Below are experts of layer 5 (counted from 0) of a mixture-of-experts language model. Rows are named router (the router's row for the expert), up (a neuron's input weights, with its number) and show model dimensions 128-159. Each number is 200 + 20 x the weight over its row's rms, rounded and kept within 0 to 999.
After each expert's rows: "gets" lists some tokens that make up at least twice as much of what it gets as of all text. This comes from a sample of Wikipedia text that the model never trained on. Tokens count by the router's weight.

# expert 106
router,185,175,202,201,171,186,232,142,185,211,180,215,208,207,198,198,176,197,235,221,209,184,207,191,200,186,222,206,185,216,202,218
up0,210,195,214,257,161,233,206,180,188,196,185,224,217,228,189,207,178,218,206,227,166,208,173,180,179,195,210,223,194,194,205,219
up1,209,187,220,184,203,203,161,144,172,252,218,204,195,199,217,191,178,177,222,173,162,174,192,208,238,196,186,177,197,182,216,200
up2,212,195,185,197,169,210,193,179,193,230,214,229,216,211,209,219,200,204,218,186,193,214,212,206,201,195,208,205,235,199,181,189
up3,216,192,195,183,174,201,226,166,180,222,179,232,200,192,220,210,190,223,235,242,186,196,235,191,217,180,191,201,229,233,194,220
up4,180,205,230,193,169,247,211,180,219,208,176,201,215,201,198,219,182,177,249,182,155,195,200,179,194,226,197,220,191,201,208,182
gets: "\n", " |\n", "-", " (", "|", "1"

# expert 89
router,192,157,209,203,183,158,210,199,205,217,158,208,185,194,196,205,184,199,222,214,213,155,203,185,194,210,215,200,201,236,228,202
up0,199,224,202,198,204,166,199,205,218,176,193,191,151,199,166,222,177,184,244,230,185,176,196,205,177,217,205,201,202,235,235,206
up1,200,184,212,226,204,188,206,189,187,173,161,186,189,197,187,224,164,199,213,157,194,187,193,196,187,209,255,206,196,269,193,206
up2,188,203,216,215,213,163,223,204,213,220,208,202,196,192,180,226,220,227,236,145,214,193,197,155,187,226,210,134,221,210,211,161
up3,196,211,228,197,224,171,196,180,195,224,204,198,251,209,201,166,214,223,207,212,194,234,174,197,216,176,181,191,206,204,217,206
up4,211,200,218,237,174,170,184,187,180,219,176,240,202,175,228,210,227,216,231,210,201,197,203,211,215,181,223,197,225,245,202,182
gets: " and", " of", "ing", "ic", " other", "ity"

# expert 95
router,162,162,189,246,164,187,209,170,188,225,192,225,179,197,171,193,189,220,216,217,208,180,220,190,213,193,220,213,191,221,194,217
up0,215,197,233,213,209,161,203,209,196,186,174,220,216,247,178,230,157,204,193,235,176,196,182,188,182,192,228,188,234,217,187,157
up1,168,153,198,195,198,204,175,155,227,181,198,202,200,234,206,205,216,181,189,202,195,207,199,199,227,199,176,208,177,194,202,196
up2,186,178,174,208,210,191,200,195,220,191,189,180,198,235,216,213,224,189,181,178,199,187,220,186,213,238,208,193,204,227,156,204
up3,187,234,179,236,209,220,216,190,183,225,183,216,196,200,237,180,204,204,172,181,217,202,222,179,217,217,196,225,210,223,229,222
up4,173,202,187,246,200,191,154,172,172,225,205,185,226,205,164,180,180,200,193,185,233,211,217,184,192,221,187,191,183,171,188,213
gets: " ", " |", ")", "0", " —", "3"

# expert 90
router,170,166,187,201,199,187,204,192,179,198,166,215,219,210,207,191,164,180,228,187,197,166,235,170,202,176,199,231,175,196,195,207
up0,229,190,181,227,224,202,217,193,222,237,210,286,182,249,211,170,220,230,185,186,197,217,192,201,188,183,224,217,239,174,224,217
up1,182,151,201,198,202,192,178,217,192,163,170,229,216,187,174,218,178,185,205,211,195,190,202,168,177,199,184,195,202,194,208,185
up2,166,178,188,193,206,187,192,215,214,186,131,227,204,189,174,217,164,186,222,187,200,202,231,191,187,194,190,196,215,156,195,174
up3,196,210,216,215,186,221,203,213,197,184,192,177,207,193,214,169,182,202,232,174,188,187,217,194,190,182,175,234,138,166,215,211
up4,212,186,205,183,216,215,209,227,193,242,151,199,174,217,215,190,193,201,222,193,201,205,207,165,211,202,195,215,194,211,202,198
gets: " |", " ", "1", "0", "3", "2"

# expert 42
router,169,167,180,213,164,190,206,163,198,203,175,199,208,212,184,214,177,194,221,210,212,158,242,188,209,197,227,209,209,212,214,240
up0,178,208,251,208,182,197,177,194,243,211,211,216,199,163,187,201,181,188,209,224,181,176,198,181,194,200,196,205,201,184,217,202
up1,190,216,193,201,196,182,226,176,147,192,164,210,172,223,192,212,184,208,195,192,201,201,225,186,201,190,170,236,209,183,203,235
up2,164,191,237,197,176,199,186,185,197,212,212,186,224,173,204,178,182,235,179,189,200,199,201,209,179,199,216,169,219,201,195,179
up3,203,203,229,207,202,197,189,191,204,198,167,208,206,219,231,207,205,187,209,187,175,198,210,178,204,197,206,203,231,199,218,214
up4,196,198,210,179,220,201,212,192,213,174,192,210,196,195,230,223,177,178,181,230,184,198,245,180,236,187,204,214,186,223,167,239
gets: " B", " M", " R", " P", " A", " D"

# expert 44
router,169,179,189,201,194,155,194,186,184,190,150,225,184,200,194,208,198,207,201,213,204,163,211,177,185,204,222,212,166,227,202,195
up0,178,213,174,224,172,191,212,213,217,185,225,206,176,185,201,253,216,205,208,155,206,207,207,209,208,199,235,211,192,196,209,200
up1,161,212,185,226,193,188,174,245,224,220,182,215,220,227,201,236,202,203,175,182,198,180,218,192,199,219,206,195,202,213,240,206
up2,211,202,184,194,207,221,179,173,184,202,219,185,173,189,231,175,159,207,224,215,195,230,212,165,196,185,192,180,174,188,228,197
up3,227,185,188,195,221,161,162,200,185,196,121,180,207,200,202,218,210,196,196,185,199,201,206,181,174,243,221,207,172,207,217,169
up4,200,194,238,181,234,148,183,211,207,213,188,215,216,191,195,189,196,201,198,197,212,156,212,171,198,202,187,177,179,222,184,165
gets: " and", ",", " that", " as", " but", " to"

# expert 64
router,180,183,185,239,145,198,232,168,168,224,149,202,201,186,195,215,217,174,228,189,214,150,208,177,195,201,227,220,205,202,203,202
up0,224,180,223,172,203,233,191,207,197,146,172,229,226,206,215,224,203,190,193,173,188,194,201,160,201,198,216,206,224,213,176,185
up1,202,186,168,209,138,185,217,214,179,151,186,230,196,186,203,213,190,237,216,174,205,191,186,163,197,215,223,204,225,182,207,168
up2,156,210,193,234,178,217,218,188,194,182,191,201,197,186,177,206,186,182,226,176,180,174,225,183,194,209,211,215,201,159,218,188
up3,184,210,206,195,219,189,201,185,195,198,150,240,173,178,190,258,238,199,170,187,223,153,191,195,221,224,216,182,165,191,214,204
up4,212,174,208,198,199,199,197,197,178,210,193,205,227,203,221,202,222,193,176,183,230,177,212,179,184,207,193,186,206,204,213,177
gets: " of", " the", " on", " World", " Best", " United"

# expert 97
router,184,185,188,208,200,197,221,158,201,200,179,216,192,219,200,209,186,213,209,189,230,190,229,162,209,182,192,192,191,218,195,220
up0,188,196,198,196,192,191,188,203,198,200,215,195,207,195,202,216,191,206,218,190,186,178,220,203,196,231,210,241,206,178,177,219
up1,149,194,200,183,200,196,181,174,219,210,209,169,215,200,202,178,226,237,218,181,215,201,214,160,186,209,205,214,213,213,198,266
up2,223,160,220,217,217,187,221,203,189,202,147,198,201,179,190,229,211,232,198,220,198,202,223,192,206,191,178,190,196,230,253,168
up3,195,211,225,191,191,235,204,156,210,186,213,208,211,195,216,184,177,186,220,187,193,200,186,163,208,159,227,189,205,204,171,223
up4,181,161,199,203,203,185,229,214,209,205,132,146,182,200,156,217,205,199,206,186,240,201,184,177,216,196,198,162,206,215,196,220
gets: " |\n", "\n", ".\n\n", ")\n", "\n\n", "|"

# expert 75
router,181,194,194,197,168,180,206,171,180,222,153,226,210,205,173,195,199,181,234,192,222,146,221,144,205,184,213,205,205,207,186,202
up0,164,190,194,221,193,199,217,182,214,219,176,213,214,206,211,229,204,199,238,190,168,201,236,192,200,177,216,252,241,216,197,197
up1,222,225,186,213,207,240,192,192,238,194,185,199,172,230,216,260,210,171,241,222,187,202,236,173,184,179,231,198,187,166,180,203
up2,228,241,193,217,196,218,193,193,203,192,192,179,204,202,190,183,220,193,208,193,225,172,236,169,170,192,222,235,198,196,232,218
up3,217,181,182,175,181,182,170,212,194,238,205,244,205,198,222,207,198,174,213,196,207,209,201,186,221,173,213,197,176,231,185,242
up4,180,216,200,176,200,192,188,148,200,219,180,210,185,228,200,215,211,183,175,149,209,190,224,161,188,204,183,182,211,179,167,199
gets: " the", " The", "The", "'s", " his", " \""

# expert 5
router,186,175,203,201,186,194,208,160,222,242,194,214,210,191,185,197,201,202,218,211,211,198,203,207,207,178,215,184,181,209,201,184
up0,192,180,186,191,183,216,187,172,226,218,203,234,212,209,186,200,206,173,190,195,206,202,196,206,173,225,198,175,205,264,186,211
up1,199,199,189,195,195,192,242,218,198,198,210,230,237,175,221,198,223,222,202,220,189,208,223,229,277,201,181,196,213,213,174,227
up2,184,183,189,201,188,227,200,153,213,194,187,209,181,189,210,198,193,220,179,225,187,198,231,202,185,183,194,180,164,210,199,186
up3,202,204,189,218,199,226,229,186,203,201,180,220,144,199,210,195,204,221,173,172,174,212,210,201,212,204,198,177,195,232,195,207
up4,206,189,206,218,211,233,163,214,232,205,174,192,229,165,207,219,181,220,201,187,187,185,178,201,217,180,219,181,164,187,193,183
gets: "-", "\n", "|", ":", ")\n", " |"

# expert 53
router,180,196,194,223,130,187,217,162,191,236,196,217,188,212,166,195,196,204,200,211,248,191,211,210,189,182,204,217,194,200,196,226
up0,183,208,205,157,166,171,227,197,193,208,186,222,185,221,171,159,178,163,184,223,195,169,204,209,206,166,181,221,202,196,209,164
up1,192,195,202,212,173,168,209,230,170,212,201,198,174,199,224,213,185,204,173,196,218,185,213,155,208,216,168,227,197,189,188,199
up2,208,196,189,188,186,165,216,178,211,204,214,199,203,196,217,146,201,161,191,194,218,226,194,184,206,191,177,192,166,263,187,188
up3,225,210,214,222,209,182,202,199,185,184,213,196,215,193,203,180,222,207,217,214,220,202,173,223,193,215,185,214,151,224,171,198
up4,232,208,200,188,174,199,197,184,172,204,206,197,191,182,239,193,205,223,221,238,179,196,205,205,194,210,181,231,203,180,187,185
gets: " ", "0", "2", "1", "–", "\n"

# expert 69
router,193,188,196,238,167,192,193,165,202,208,165,194,174,177,180,221,182,194,219,211,204,137,209,184,219,162,220,190,182,216,193,195
up0,170,182,201,215,183,193,183,195,206,196,202,187,209,189,238,165,175,170,199,240,195,224,201,219,214,224,219,212,185,213,165,203
up1,196,177,228,198,179,195,223,173,177,219,196,185,187,182,197,168,217,224,219,188,193,186,185,212,208,223,158,201,212,222,186,171
up2,199,194,214,188,204,157,222,199,199,190,202,214,204,183,166,228,203,223,211,227,210,189,198,205,224,187,221,201,190,220,210,212
up3,189,140,225,192,196,197,203,183,170,237,189,185,193,193,194,189,206,198,195,240,196,187,180,216,250,164,184,190,189,204,186,187
up4,184,194,238,161,203,194,175,198,160,180,238,216,193,222,179,213,200,240,197,192,224,233,199,192,206,184,176,211,171,231,155,200
gets: "0", "1", "9", "2", "8", "7"

# expert 12
router,173,170,182,248,196,184,245,188,177,211,187,218,197,210,213,190,193,193,211,218,204,178,238,207,219,151,226,224,208,228,197,215
up0,169,201,174,216,211,175,240,201,242,188,215,210,171,221,195,187,207,163,197,227,212,193,213,220,219,187,221,178,214,196,222,197
up1,186,193,158,215,191,168,195,214,165,188,216,164,206,208,185,188,168,157,197,217,195,186,207,211,225,186,226,203,182,208,187,217
up2,200,155,224,198,201,195,206,191,179,185,177,218,216,172,193,203,181,228,245,194,205,191,204,207,237,224,175,214,222,228,226,177
up3,205,191,224,204,190,200,216,206,209,182,168,217,217,197,221,222,234,206,188,252,227,204,226,192,207,188,184,195,204,213,160,197
up4,184,165,223,165,160,197,196,193,207,221,176,212,177,218,222,173,200,183,214,191,189,181,203,193,190,216,211,226,222,172,212,196
gets: "0", "|", "5", "3", "4", "8"

# expert 22
router,191,180,195,229,185,199,216,157,212,216,189,191,223,192,170,187,185,202,226,214,194,139,210,195,233,169,227,206,190,216,198,208
up0,216,170,200,193,198,217,179,190,183,189,217,192,234,184,225,194,195,204,207,196,230,210,171,229,201,200,193,187,191,166,180,188
up1,229,202,199,213,193,212,171,205,231,195,181,199,189,210,158,210,230,176,200,199,185,141,185,189,224,195,221,200,207,202,195,234
up2,184,216,192,193,204,188,230,243,189,191,209,208,241,193,177,191,189,195,185,165,190,193,207,184,150,227,236,188,207,224,185,199
up3,222,200,195,240,213,231,166,205,195,208,199,224,201,203,192,192,202,209,208,197,176,185,182,186,226,169,224,192,223,217,233,236
up4,212,223,190,190,191,204,223,200,199,215,215,198,201,205,188,193,178,192,169,237,198,169,204,192,185,203,199,211,222,141,200,178
gets: "1", "9", "0", "2", "8", "7"

# expert 127
router,158,196,182,219,183,185,221,180,202,228,182,204,203,211,200,220,197,189,197,182,237,144,244,159,191,199,192,230,186,190,203,225
up0,199,179,228,231,197,196,209,207,183,230,229,215,208,222,203,180,217,206,215,205,242,169,206,180,179,208,200,203,216,206,205,201
up1,239,187,231,205,211,203,195,175,182,180,199,218,220,221,189,188,190,202,190,199,179,148,209,169,170,178,179,190,205,192,231,202
up2,202,195,223,199,197,174,202,188,187,199,160,158,201,212,217,186,204,175,190,205,214,209,212,213,197,221,220,236,184,176,175,206
up3,158,247,189,182,177,235,207,194,206,165,224,207,186,182,187,187,182,179,188,227,197,193,190,200,176,186,189,226,184,195,180,222
up4,195,216,174,187,175,212,210,198,164,204,191,195,174,185,217,225,192,171,195,199,201,187,186,175,234,209,202,229,162,184,208,192
gets: " was", " were", " he", " it", " be", " is"

# expert 98
router,179,191,178,200,170,208,221,160,195,245,179,215,194,204,180,193,187,181,191,202,230,175,218,182,205,189,204,231,170,229,197,214
up0,235,158,199,222,206,191,212,189,179,239,201,189,201,177,236,172,222,211,206,218,195,189,194,207,223,205,218,203,207,187,197,216
up1,215,161,225,202,205,220,191,187,188,234,205,182,206,231,158,193,193,202,200,203,213,192,231,174,177,226,187,223,228,215,236,237
up2,173,147,209,179,199,202,214,206,228,188,196,204,236,222,204,197,184,132,198,205,188,202,206,185,186,210,205,204,171,210,196,182
up3,211,217,192,188,221,183,204,204,178,169,195,142,200,208,209,195,205,207,196,208,214,215,204,223,225,171,219,196,156,223,179,212
up4,220,219,192,201,192,193,241,200,202,207,218,195,224,230,194,185,164,202,201,223,207,185,222,220,187,195,216,206,213,222,185,206
gets: " |", "1", "0", "2", " -", "6"

# expert 125
router,164,168,197,213,174,181,207,169,186,220,173,212,205,214,181,198,172,178,207,205,214,170,205,175,221,193,207,227,176,216,202,227
up0,238,178,189,192,206,212,212,173,245,213,181,171,216,203,183,210,230,205,209,170,180,215,204,219,185,168,236,226,216,214,232,210
up1,185,182,206,202,167,167,212,145,190,180,206,201,186,178,196,182,204,178,227,207,212,216,182,171,219,222,182,226,210,188,172,183
up2,190,231,196,180,150,234,226,233,186,183,170,258,221,204,155,204,211,173,193,181,199,176,178,208,196,208,175,177,199,174,175,211
up3,194,159,229,158,222,199,215,179,140,199,190,233,232,198,199,202,189,172,180,246,215,204,185,208,166,186,230,215,187,201,209,171
up4,197,236,178,180,211,175,204,188,157,189,175,205,181,204,171,200,174,230,205,185,203,190,228,164,224,172,224,179,178,225,208,199
gets: " ", "0", "1", ")", " —", "3"

# expert 74
router,190,191,206,214,169,190,202,159,199,200,202,223,194,201,183,178,219,211,197,198,228,187,202,199,222,216,216,229,163,186,199,218
up0,166,206,188,186,215,208,198,170,170,172,168,213,227,211,231,248,204,167,174,167,198,204,209,190,173,214,177,182,155,194,197,187
up1,186,209,210,217,176,211,189,178,181,189,175,210,195,182,209,181,212,200,171,192,181,193,181,188,188,262,199,183,199,192,199,197
up2,182,226,222,170,200,159,232,178,202,193,185,194,196,217,185,182,189,199,186,206,197,174,189,219,208,210,202,164,157,194,199,195
up3,211,214,201,234,199,155,202,207,243,220,191,230,212,183,205,218,202,222,194,182,166,217,198,183,186,184,225,213,205,198,242,190
up4,178,207,217,242,226,227,240,214,185,187,198,190,237,183,217,221,237,236,205,222,227,197,196,198,213,194,186,224,186,190,213,189
gets: " |", " |\n", ";", ":", "|", " USA"

# expert 77
router,190,182,196,197,182,201,208,145,189,208,159,192,209,224,174,216,185,170,230,213,207,172,209,169,212,184,215,217,178,220,198,220
up0,174,156,212,182,225,189,217,155,192,167,185,241,224,193,219,180,192,198,250,197,200,199,215,177,218,233,161,230,189,190,228,199
up1,214,154,221,198,222,229,203,219,220,181,224,172,244,229,169,180,207,194,220,217,200,186,185,171,237,209,180,188,202,211,229,205
up2,207,238,229,229,197,232,204,239,226,233,222,198,172,214,151,218,196,215,175,190,221,210,220,205,213,199,189,220,187,202,201,226
up3,199,195,187,208,236,204,219,213,173,215,156,198,179,189,191,221,211,206,213,221,194,196,178,195,214,211,217,244,201,188,197,199
up4,206,220,195,209,183,187,175,206,194,198,215,203,182,205,212,196,155,178,190,196,223,177,191,197,188,232,223,171,203,208,205,211
gets: " ", "1", "9", "2", "0", "–"

# expert 86
router,183,173,191,209,174,187,184,179,207,202,170,213,215,210,199,225,219,190,247,192,202,187,228,155,225,193,213,222,199,188,202,199
up0,159,179,161,210,220,189,176,217,223,206,198,223,232,151,212,230,204,208,186,173,179,193,232,211,239,201,200,230,198,213,205,191
up1,211,152,210,218,179,209,188,185,208,214,161,220,208,201,226,220,236,231,209,188,187,186,221,172,175,223,192,200,205,210,194,165
up2,215,211,190,214,198,192,177,191,193,188,177,143,205,213,176,252,196,192,205,181,195,196,200,198,192,214,197,177,218,183,192,193
up3,219,228,195,217,214,198,197,186,196,187,209,166,207,251,190,210,196,196,204,217,215,191,217,200,228,186,214,229,198,188,218,188
up4,228,217,194,205,197,181,215,201,211,189,203,193,185,245,187,186,199,198,173,204,210,212,212,221,219,184,220,173,202,204,206,210
gets: " ", " |", "1", "3", "2", "4"

# expert 117
router,149,182,189,226,192,190,217,160,201,187,175,216,182,219,192,205,180,202,205,193,220,153,201,156,217,173,221,212,203,218,196,217
up0,213,167,222,217,214,209,216,216,201,216,174,208,217,207,169,166,215,224,216,241,209,238,215,204,164,200,221,180,203,171,169,225
up1,185,200,144,193,193,161,190,243,222,210,199,173,178,216,207,211,212,195,169,183,178,192,206,230,188,182,190,187,208,217,161,206
up2,155,153,211,190,200,199,183,180,187,189,188,202,179,194,186,197,220,217,182,199,211,205,198,156,226,183,182,243,217,189,198,192
up3,220,189,212,211,232,177,185,154,193,220,226,204,183,203,179,220,166,211,191,149,213,184,184,207,168,213,223,164,204,199,192,192
up4,185,223,203,217,201,200,171,186,216,151,196,222,212,214,187,170,219,207,191,192,192,212,178,149,158,196,225,194,194,237,167,186
gets: "1", "9", "2", " ", "8", "0"

# expert 51
router,152,169,169,212,176,190,212,191,162,192,185,208,180,198,198,198,199,202,226,221,234,179,214,181,203,198,201,218,165,185,189,216
up0,187,169,195,219,220,145,203,192,215,184,202,210,154,189,238,228,211,217,183,167,180,190,240,194,191,184,201,215,181,189,187,193
up1,191,206,215,221,220,208,192,160,191,168,169,212,198,173,214,201,198,208,187,160,205,186,238,195,195,207,191,201,186,200,175,193
up2,200,189,152,201,193,235,205,204,229,182,211,217,162,192,196,189,178,179,235,186,204,183,202,246,201,138,216,197,208,180,181,198
up3,144,177,184,195,186,199,207,210,205,206,205,223,210,179,193,191,206,204,178,192,195,205,188,193,226,210,176,221,215,180,172,240
up4,200,201,213,194,193,212,201,205,186,196,180,156,165,165,224,197,182,178,192,210,198,200,194,197,217,231,248,216,210,162,211,223
gets: " |", "N", " September", " October", " January", " November"

# expert 37
router,167,169,184,208,180,197,216,185,210,191,160,219,199,219,191,192,163,186,218,196,228,193,224,177,221,178,205,204,197,202,208,209
up0,206,207,185,197,174,210,215,206,206,238,203,167,182,186,218,210,212,234,220,155,202,193,164,187,195,218,182,201,203,210,235,214
up1,223,191,200,203,231,230,175,199,186,184,225,204,201,216,194,185,240,169,206,222,224,199,202,191,180,179,190,195,209,215,181,196
up2,181,235,215,213,198,209,157,199,210,208,192,181,253,171,207,148,211,223,244,170,196,209,191,181,182,198,180,233,138,202,183,239
up3,188,164,174,185,188,214,213,192,190,228,214,188,184,202,212,176,167,216,218,221,229,205,262,211,216,180,240,190,212,207,201,179
up4,224,180,182,214,214,216,218,199,232,189,186,237,190,198,198,186,180,175,204,246,234,197,206,202,196,191,181,229,203,183,200,188
gets: "|", " |\n", ";", " In", " The", ".\n"

# expert 2
router,190,201,171,211,144,211,227,173,198,227,182,221,205,202,198,206,175,183,212,197,210,171,212,170,193,184,214,220,185,219,209,232
up0,212,173,202,230,188,169,182,198,172,199,163,196,203,204,181,203,175,149,233,218,218,201,177,154,194,199,203,205,217,208,218,227
up1,207,201,152,194,197,185,178,209,175,205,207,168,181,247,191,218,202,220,200,182,254,194,210,207,241,228,237,224,214,241,234,185
up2,204,189,157,205,218,195,225,187,208,208,180,185,178,203,238,232,196,194,203,199,223,199,201,164,222,194,194,217,207,178,219,233
up3,186,194,187,198,182,216,193,200,198,191,170,223,199,200,184,196,209,233,172,192,218,164,200,199,202,184,181,230,188,169,224,193
up4,210,203,170,204,209,175,199,187,197,180,153,201,218,223,202,218,209,174,216,231,190,228,178,202,219,205,198,187,230,198,205,224
gets: ")", "\"", " (", "2", ")\n", "3"

# expert 116
router,144,172,178,200,172,161,204,198,203,227,175,205,198,210,183,185,180,200,211,199,203,174,229,160,212,200,205,226,188,198,226,216
up0,191,202,159,180,181,206,215,221,219,224,194,189,234,163,194,171,167,204,184,180,203,210,208,189,181,228,217,206,198,183,200,209
up1,199,194,205,178,204,172,205,242,224,201,198,200,206,195,201,161,182,181,211,201,181,184,176,187,210,188,159,215,183,224,208,206
up2,194,153,206,199,189,202,217,244,182,193,189,195,198,224,183,241,180,157,181,206,174,216,235,182,219,194,221,228,229,187,207,188
up3,242,196,194,212,206,225,194,216,222,185,178,219,199,194,217,205,180,218,176,185,188,166,179,212,184,188,201,170,214,202,235,221
up4,168,180,193,205,177,172,195,198,173,167,196,192,209,196,186,203,191,231,193,180,214,205,220,193,188,217,185,196,172,203,173,181
gets: " |", "0", " ", "–", "3", "4"

# expert 67
router,191,204,189,184,187,206,199,178,193,194,169,203,201,203,197,202,181,183,204,191,233,163,210,173,225,178,199,218,185,234,178,208
up0,219,202,218,187,201,185,191,196,196,216,188,189,199,189,216,217,153,216,201,198,240,183,211,169,207,193,192,190,202,247,166,190
up1,171,185,212,192,198,206,196,200,171,240,147,212,188,198,191,209,184,212,199,178,198,181,220,180,198,210,166,204,180,221,209,175
up2,208,202,213,166,204,206,195,194,197,179,161,202,223,219,182,179,204,233,189,249,233,205,198,256,238,168,181,191,207,215,218,173
up3,173,197,207,216,193,228,195,196,230,191,187,211,214,189,209,230,190,189,188,209,187,203,197,206,238,226,242,222,217,209,202,187
up4,196,190,200,188,209,209,204,191,207,155,182,226,227,181,238,191,187,182,173,186,222,195,169,208,252,187,198,218,212,177,218,209
gets: " the", " as", " of", "=", ":", " \""

# expert 13
router,161,186,176,208,168,186,214,183,201,227,186,217,194,219,177,182,169,190,199,206,232,178,229,188,214,171,233,217,194,211,192,215
up0,189,216,216,196,231,215,168,159,184,189,191,220,212,188,208,173,171,194,192,197,213,187,163,186,190,198,222,189,177,220,188,190
up1,165,237,198,214,183,208,195,197,214,192,193,202,177,246,172,183,196,194,194,205,209,190,198,161,182,198,196,240,197,192,212,199
up2,191,192,199,182,205,160,240,199,213,217,179,157,211,216,211,182,215,205,250,220,230,169,225,206,178,235,219,196,192,220,176,220
up3,198,154,197,179,186,231,197,211,180,214,188,194,204,193,182,190,172,180,179,227,205,183,188,210,198,170,191,215,185,210,209,183
up4,177,185,186,210,211,195,193,190,204,168,186,195,186,266,212,201,214,194,168,208,235,210,195,190,251,176,169,176,206,167,178,166
gets: " |", "|", "th", " K", " B", " W"

# expert 38
router,171,188,199,227,160,180,213,179,197,210,192,226,217,202,192,176,178,198,200,175,218,181,226,213,192,206,215,243,183,201,204,232
up0,189,174,201,216,190,177,224,161,197,210,136,168,196,199,227,208,194,194,179,179,219,206,217,193,167,229,223,219,196,184,192,197
up1,198,217,173,202,172,224,233,189,212,238,202,214,200,225,216,194,207,195,198,195,196,192,199,201,204,185,184,194,159,178,188,203
up2,212,226,220,170,164,204,185,182,231,199,189,231,176,173,188,198,216,175,227,178,166,193,210,184,200,195,197,223,178,206,212,237
up3,181,207,159,200,198,172,192,196,208,196,202,204,222,155,191,191,158,233,192,178,251,202,213,200,192,214,194,198,185,173,158,192
up4,191,204,188,209,212,184,227,224,218,220,212,187,152,228,232,208,202,221,183,189,192,188,206,228,176,181,177,213,187,211,219,216
gets: ";", "4", "6", "3", "5", "7"

# expert 4
router,200,194,195,209,179,187,205,184,194,232,166,229,183,204,220,200,188,196,216,221,213,194,224,186,215,204,224,220,196,204,198,216
up0,172,190,197,196,189,216,233,187,168,194,222,257,230,199,164,215,224,195,215,229,239,188,192,196,164,208,223,235,215,166,161,212
up1,230,212,175,225,170,194,226,197,213,203,206,207,202,222,220,224,142,183,204,202,216,219,175,201,186,219,205,198,211,191,224,196
up2,187,158,225,207,197,233,213,195,204,241,189,171,212,186,231,213,231,190,189,216,235,184,230,180,159,186,171,230,186,166,198,192
up3,204,222,184,191,198,199,192,194,195,210,195,184,233,189,214,205,196,176,214,190,185,203,183,213,171,179,232,174,224,200,195,196
up4,210,201,198,194,196,181,216,172,200,210,198,232,167,199,231,198,168,198,211,207,170,222,197,206,171,231,225,188,206,211,184,182
gets: " and", "-", " of", ":", " or", "="

# expert 105
router,167,216,198,214,147,178,226,163,192,203,201,212,216,216,172,206,194,172,209,203,229,141,246,194,197,200,195,227,179,200,190,219
up0,230,197,202,213,192,216,244,205,195,218,220,203,206,208,206,189,202,181,194,235,205,197,221,226,243,208,230,202,203,195,187,223
up1,223,182,220,234,216,206,207,183,196,203,201,196,201,219,197,226,217,175,225,216,198,214,228,181,166,211,173,202,207,193,166,173
up2,175,200,185,208,184,168,222,178,207,175,211,199,211,206,195,210,216,186,184,197,187,184,232,202,165,235,180,200,190,193,209,210
up3,198,196,166,225,186,198,167,204,203,192,222,225,218,204,190,184,192,181,210,152,213,202,203,178,205,213,204,211,214,224,194,186
up4,198,192,199,193,180,227,216,211,201,251,199,226,199,262,209,184,192,180,184,208,179,181,212,173,177,140,219,184,180,178,210,206
gets: " the", " in", " part", " of", " St", " United"

# expert 92
router,142,198,206,205,188,177,211,175,205,212,186,213,214,214,181,171,179,180,220,221,190,202,213,199,229,195,212,197,189,206,224,212
up0,197,194,197,232,212,186,192,190,196,198,216,209,173,218,210,208,187,183,183,179,171,219,215,206,224,167,195,164,174,195,203,175
up1,174,206,204,193,206,228,210,196,232,171,202,224,219,198,200,193,222,180,186,225,210,200,176,156,182,163,182,174,203,193,194,182
up2,175,200,213,208,201,211,237,200,198,189,190,209,196,204,186,189,207,203,186,199,211,199,199,201,224,204,221,184,217,231,234,229
up3,188,214,200,188,188,202,186,203,193,188,198,188,198,207,213,184,203,188,176,240,204,196,202,214,201,176,218,184,196,202,202,192
up4,187,206,186,189,192,191,178,199,221,160,204,221,216,208,204,192,194,183,195,190,175,204,215,207,202,185,187,185,212,201,235,205
gets: " |", "-", " ", "|", "\n", ")"